Experts of a small language model: a softmax router.
Below are experts of layer 5 (counted from 0) of a mixture-of-experts language model. Rows are named router (the router's row for the expert), down (a neuron's output weights, with its number) and show model dimensions 128-191. Each number is 500 + 40 x the weight over its row's rms, rounded and kept within 0 to 999. Numbers have three digits each.
After each expert's rows: "comes before" lists some tokens at least twice as common just after its tokens as in all text. This comes from a sample of Wikipedia text that the model never trained on. Tokens count by the router's weight.

# expert 47
router:570547479521511566435549494526582495503505564560518454531471457494524513635530510532504571523510487485474505506501517545500496511492417493472528511503453596476533485536470383496484545466583575
down0:538567432460521494582548494506509520527519524487541511476515438442565462465489500449503558500549463485522509470483479524532508514500496528516377534596491559531498521529416468492469451471536495
down1:444510482496501575514504536505388433514509516495449491497479537476493492489447415457522502540478495538466491486465449470467609451414462530535504547474421475513507532527459495499482482456478530
down2:480443432486540481553498527511479531490598458482490421485555451427578483468509440482498483501564493520483473543490508437411523540507500506537541602521482470513487535541520498458560557490467571
down3:475464484474493474534502578458499524488518532518533478478550505533527477455478538546410565510541535579503536513521540584480579424540491467522463565501565507509563498595522431453454492468502526
down4:471573575505477528508521539498572534496518469535493591570526479528494480514549507556555463503438577485514487534541483433501522516484487565502456506528479491455494429554525417550542501524480497
down5:480375515527582496524490535468506492543463519482460507483447502534546527495547475513526495480496492505487474588502423547613445525444530494487490516512507539508513513550494494513469518566511464
comes before: " |", ")", " (", "}", ":", ";"

# expert 38
router:535526536542453520500449573500451529499496488513517500475456506445526509533541431453463525426511486491507586541534523450565408473469434506463479495553517495514526548536482579490462478532517591
down0:479521592522556488527531488469526571466475495472532487490428451523492458467487430466452489545478451518468467454535552501490522418523443502547513447505508484477446490527485501558450497481519543
down1:494479469549480543455507534473461493575532462479576435397418482544540489532516493509549401502548506523463460584537483468437468532526493495462493535548483537597502506502432525549460431521534527
down2:516478498493559505487467548422513487470575509487515504504503462501494504522487554519541519505580537535529504504545493534516521533513509498511482505489472462507477442501530501600479480480564449
down3:534502583503514527466503543450476477513539488516522469520488459543441461489555494525543528484465484438525450475486558515525501523455561504500553491506473484545413521505465648475495457506497504
down4:519500505551554504532512576486531512605495454567445468497501470526435521487400439546519488494523460492514470473457477579494502546558484530539529495531547426498446557504488441530505453485532520
down5:536445511445465516518476488473505476517469415516515522559480457487457468605491583471495452479479479589516549501467526523482505580544551487482477466450473577520432538494518465425523527495460496
comes before: " 0", " ", " 1", "\n", " 2", " —"

# expert 32
router:534484416498514510516553461509502480501470500581524447462559515499531525579535510514526499461485523525414479492488545508478492561486519510482526488433445485504509494500497464480507481445472568
down0:535487512531492512507443356471498479467482517512544519441448503495468496458490473495521453475476504524488542486504463412489481527501497508439551505492496506415504549521497489458462507522485475
down1:465499550518507501516438599471507511503514504494498503583484511492511580529508466486478505516480476494530499484484522459499509530487535501543496426475514492435468575484523460497483497492496501
down2:519456552485533506485539464443542549504475539477548437519515489549510572470500501516529424505497451514489441545507429470566517499480492514519543488551435532477417477477435482555487417508517516
down3:480497530486490521522504530516507496507493490498509462700463511502492458466509516496500524469482523526463494518502488510548493479503478509537503477519522514476469502593494540514523464495499499
down4:510504451493523484500602591491483527541485489504508538449490493524492567471515619472533495517480458513514522547499526544514500518519487462485531470502498515509494538474519522508489514500533532
down5:471521451475516393437467495546446596513558556471574497548486495512555523541518487485478487432487556475529448496474485480480483408505513545482525516515555514537522508498456464473510495466498509
comes before: " of", ".", ",", " in", " to", " and"

# expert 33
router:554461579543520475500496499494462590557553587426488449576569452523560440514481453407442491465471525489548447502525417503576516536444518444553470484531505459540569532506506473474423548505503531
down0:498516468428461611513480442593487562630487490490499468475477490492475502491528473484509579447490423556482494484515464448509480453513503517457486459507527526490497458443474517500524508513434498
down1:482519553485566440439507444483457574491500512413524427514510517447593414501512521502433452514495482496488558466459480408423513488577550439467437544479565494483490515480527558500549471445438519
down2:526504508505517496491467515514521463569478505518484485496546521489528507502493517583640463458481498525519521540450500354504489486468516447533432480507508569492534574499504544524517484505502545
down3:535504553530421489503496547579519507530522511539539494539451553494487535537509538509447407424398478478473503487559479522512425469490478515497533489542498512475442506528485434430530533539572452
down4:487450532498548424494503441509431464501449493476499482431526462517499458516529470459486504537534524449535501471425526486483581586514534545538478541530558456538439488482524527547421526458492526
down5:432472514517480498447600524428508531517532497502500551564521531556479518521490494449502567525458571488460511491461559470569550496484512486451513538491508509490488532542483503432421514531549511
comes before: ".", " ", "–", "%", " 0", " 1"

# expert 14
router:601461492488478491508446502528481489482462531425478517537458504516454537470449512495482466419513429497501447427481501492484477517458513513576477504454516505450444504457473467493467527527524551
down0:555454379496420589502521536530595576446498449542438513500534452524522516463462628501527494532526464424503516514555446524517530473469469537492581512569515539517484475545476551549465561544547566
down1:479456534471454527464475465481497480523553494523533464497486578525532533563550575516499465500454445531491458551577491505522517481454601457484536524555504539503499432473483473496429508454502456
down2:438473509468493560510494457476471485548466469491518518520399511504496427479510473474549462533498581473550518467533537496471545488492554519508551518516492475521427480499488489528521516457412453
down3:470487464534467510569458472490459485476440513537472519477547440500557415521547482473467480575522500510534428472481481528534549543486547486490553520541536503501481555498486516486532533544500522
down4:518487511472386476527544395514545550501486537502505475481496444499520530491518512468507484475438449553418488522532565518542478678513462500563397489456481488544486426413502486483491466528485492
down5:546558493502535501468511486497475459440433494522486509429508602462546503480559597523466530470483512486528521534441539485410557532463504509464453491537484492468517516503469507404503521483447511
comes before: ".", ")", "%", " (", "°", "}"

# expert 11
router:491486447498521482589502588472530532511494538509513483501452506537486483502516468520528517573447498412517463485513487538457474463530436529512531487531556480558546519471482511487515461484495429
down0:455475456480472482455523396508540497468513518488451468502392534514444482532492454512534508489509472518446512466449487507482533474470502501472488485483550546519522447505471558525476446538477591
down1:483432517555503528470408476521538517477466513477463483485431523527543514478533490512511435452582480511423589517464463404537453476498517524528466471469524535413531488534530469536514456545450572
down2:466546483537562494471493553471471531523535501529543489460485560472496480551464454538527492498560509476493505517505471480517536544549493511462411511445487420517502487485509420483451446420465533
down3:531498512469562452530519541547501486525442496476508529533568493504522510492531513490487549470584513505492474467446500470400551482602429468433446538481491486482526469422500507457535491423541556
down4:469490482537448429521493490520478517501469512518591538597492488560444519494577435475486486593561557554577524447509574566492484443426454464451429493427406486476513508492452531518532510606513523
down5:530458609515500518460548526494580471476520473468510510466484500439531491558442524417495511499488557480413475549512491525487503404461516534434474516437546527467476541492500490532500514509551522
comes before: "\n", " ", ")", " (", " He", "\n "

# expert 27
router:488530428458441462520482471521537473499520530491509532435494528430483372593585484507537523484437562586497527528503491520508515549555484469484493496521472591499546511503496414597453495465537458
down0:493478560560482511496554562437504565498530470570505505493539467499463563457504581546461494544425553481482493544470479432504482513505460477511489540539416564531520538533548583460491472590532503
down1:450486499447467564441504495556514529530464480438542533471547400500495542496493477563567447484477534484490464478508519524506440507498497509464493501583494488534470464547486600521543584595442439
down2:520548448579431512416495518482485440474454547511570465583549466536490409425525456432465486444463452454554551409514532479485470577409471558511473538501560507526466559519479567494513479497515497
down3:457535435470451486536458484449453501546521435448516501558459487567514474599497431522476538442563442523550460471472495528421472524495528544492505440532518478506483456406503421475457472432467526
down4:540501452492500549451539450493451466507473451563530488569471535509460507538517535492568510477454418529524500497541507491473425478560490551523458518473526537397474493466459475496528502482480507
down5:577459490533474528545459438476475444549525511561515463474497461549584484412514549490483506588469510550450475467472536522416483591546559513505500500474567478502445461480596494460528503482521469
comes before: ",", " (", " and", " is", " =", " which"

# expert 59
router:516563516465478488544501487486502501497443449569502452500546517540466520445534476505503502534516425484526491457539488495505505471477489476552488529542522507467478552494483514521572491509475464
down3:528491574573496506542535491497532569475528506492468510503519522510494503466534498447501463489534452585470489508503494527574503481501538504530468517515511571503535471496511522481516552505471547
down4:421461549562466491467454509529513446486558387448486480433551500523486599495469509412422540381495487483484536466502499504566475463573488510543465470473525462473547577498469468512438483459475503
down5:560441476575505513484529518561571496519366535513520470441581499482488489493527497501484485596527526529529475491502421514520490511541469488493425514495508509502504540510510438528489594522468477
down6:486550565473501486492560549503539550555553499480513464429510510518484445551574464504529574450551472569532475485475493553528468486490399506479532491477480467527540513450485503468457478480499526
down7:445437499470527458588501493514505444538515453529490513514476543538489382471521493558513458588524418495519497508502441526538506476479468497488526448490606445553480606522511609499467527454473506
down8:539519567497495530473469606468468440444442474502519535422551472429508446505481525483496547541484507514542499511509495488568496451492486472544452556503542473423515515495571567478485534522517454
comes before: " |", ":", ";", ")", "==", " –"

# expert 35
router:475528515506485555475536459509517435541511480568482539460591559498513536530490525486520502564551500468565480504480468525527506448512506393480545458563496433598499469457459481477565522455416552
down0:501509469454547447548478479476461535533535528481476457469492456526534452434533464467440483440514487457440434488456530535555526532544451544536523460464545470541457542431456514532418476524472527
down1:534538538459468505482628502515543416534568535491530494527441494581486515411482518523538531510546531515524492492458443526441494444562444438512574517489483459449490483532483497552512589469523556
down2:544547429514598519538496447514479554500491492488450418465561448465461521471524549505504475529483502509464520501455556505506559517500605578435487525496483516493452438506496443521535501479525504
down3:547568473495528519479466495470466591550466473437520467384580521561510446509458434493441424521472476464485496602548446545533501481519519492462503478532531516521518503457517532429472510552565458
down4:504457527505526515432504562440480446556490477506461461464460546526527489522477547414551470501433469519510468414506484464495513486466531501478527525501555516506394491565501470552504575501421523
down5:504501478525512494535449482571519487476459561518425484465524510495418507507483483470519464420553482422514505511494497540522477502501431502504502467491457427526578480551474555542584452475540476
comes before: " to", " the", " in", " by", " a", " on"

# expert 23
router:432469488480477503490605417478413512492488484539521501547534485471479488494543492440500501442496469460450542423499479561421483549498579503444512458506519506489462554507450466537546433507445484
down0:518490471450511565509469519522517457496503473546551542600538472485473591571503528540486500571435482558564480542487527494427489487467568441452518541472422478499454512500545493485538531511519528
down1:448487529602500499479490512516442507549524401480531525521505578413531502591493449448523534537463615483532544549480555488494500501513509466507480488459542424569533471441564509482492501437447524
down2:479431567533499494495510505506501424529512548530543505485472517502468522492493571480516480568413546538545500537521478419467549429504468438496494489487453526422500429551510526514530528508512433
down3:564527571469546521483455560529492532480585518483452506530508568557510522515549462532543413524499543476611531479503560544568415486480518484397476451484512501508468513453473453499456425433437482
down4:528419428405597543511498529504487485454459523539499519439443453516571457522519487554525482486507431517524403541519447555496467537436498466542507479524479500529505462486460476470416484488506455
down5:486553542519494517469464503471488476552437436459544545511520471509524466524486465495431512468492473440480450560497418474442533466479493447507505461533479455559493475472469467430538575532471415
comes before: ",", ".", " of", " and", " in", " to"

# expert 0
router:512460504497502479496486494482485466585486527513541444520487548534567483493428489430562541541536563522442411425477568508493487473500466480508577474517508545463457553469464503516488488545537528
down3:460539435487522499492527490579490545493579489499606490495484567492500438526591440500461579472497539461518475538525450525478527452500449528492459521557581461470498558586560524453439525513476476
down4:547520511491431492505547532504462495500540479520486548488548573502487504473528490475487517527461463520485511539501509530559464500524554495533451444480516488406541442517519499502507494581477501
down5:434492491544485500499555543465581452398592539551483457499510514487531510533460487452481468493497489538534497497500467436440473481486455476496514460497474573518499467523539561541528560510497518
down6:436575568457448546452522491523513575479512471517489506508505535501492498513527537506440539467518473481495488416530585523436543474496513486484420444490506480472504525487487533513499482499440519
down7:449516580475462460436482477488521502490538590492475476473519428507412535613548534471458453504486424511508473513479501564431519543538492458510476447502468507531514487446417424506589520542451482
down8:507446471513442576506574548456497514561459539416438485511483475539508507532478518495464542564548506510562428586506420553478600455468418563536559614496506540544479530531425558511533477564446464
comes before: " |", ";", ")", "°", "–", "',"

# expert 8
router:474443504570495524576503552472518507502483504521550483497517490479516468513453484498480495482453361502496516550518474470483560471463504542482577491528505469505546463490524491498514523517428528
down0:533469556503507510468479526493546523486494521555496487502500529478520422513521492447504496461545411521496506485500509561495520426505510495530524543578556542452519458441491477467481494473501511
down1:577463463513523490474497466558523522572466441493504485475503489469535516418527439491448531543551513425553553424523505440465456561551539489478550450547449519514495409552411476426453553478464519
down2:512501491514557451481565513515478494512552498529497528366551520482484495443504433546500477473482545529464489484478469504534491471471470522500355420520517559433520469433523508493452490477546503
down3:507535499546532510513430463503468506514496440519482454437565485502497424532512497524502461531541527521481501443523523548507505494495480476464565595534504515538507404473489481490511470503494507
down4:524464514535494620502429523488517488492495541536500539539487541484480498460479512513519482453580486507514505520513490453512516440489492495476419505500507445550557477534523524465541495512479477
down5:474524508511482426523577464462487487430483553430495500479545550516511513462440504487503499507458484549451422500566476475481460518531536520505515510491445473430464465572550545516486512462471543
comes before: " the", " a", " his", " an", " its", " this"

# expert 5
router:476599513518491466520550457442487531544436536506425520480496541528509499538456485543490444470492456460496562503466503480552544490563421459602525469521449574524422515520505515436503496522510537
down0:538490503522509479505450496555493472587486471485501503474525525502471526498480490498547552421534469535587480506534494459509443461514519520464599523511555499503511567484474607505485463500450467
down1:464520446493485508490420591465496517556413523573499570529452524499483565485477486444471446429502575458517485487501475603530470492513551443450509567541545523543506435499510465488469520548527450
down2:472555404433537514492506480538454499424498467486480493432547457508503427496626469509486556419605505544501494533519510498536474524550461498504522507446511485526492528517508586468520361469508497
down3:537544489434591514538436480537575503532424494445451527456451516549525480459524504522559515493535495461482489516480528490489472561553533467492572434479558476566545507514460459551482474487516513
down4:524492449521565493490513542469436455496473518554481494448491495554481500544403509457471428516541513495405465507491490600491555513514509517493537415472472544516528441427494481420426494500543506
down5:463498485538484443461411530439492452445423536517507490535434528542456450477420503514455437494445575535518538500545470415463497528429579428501515554415531574499534511501449563406447516507471474
comes before: " |", ".", "–", ";", "th", "'"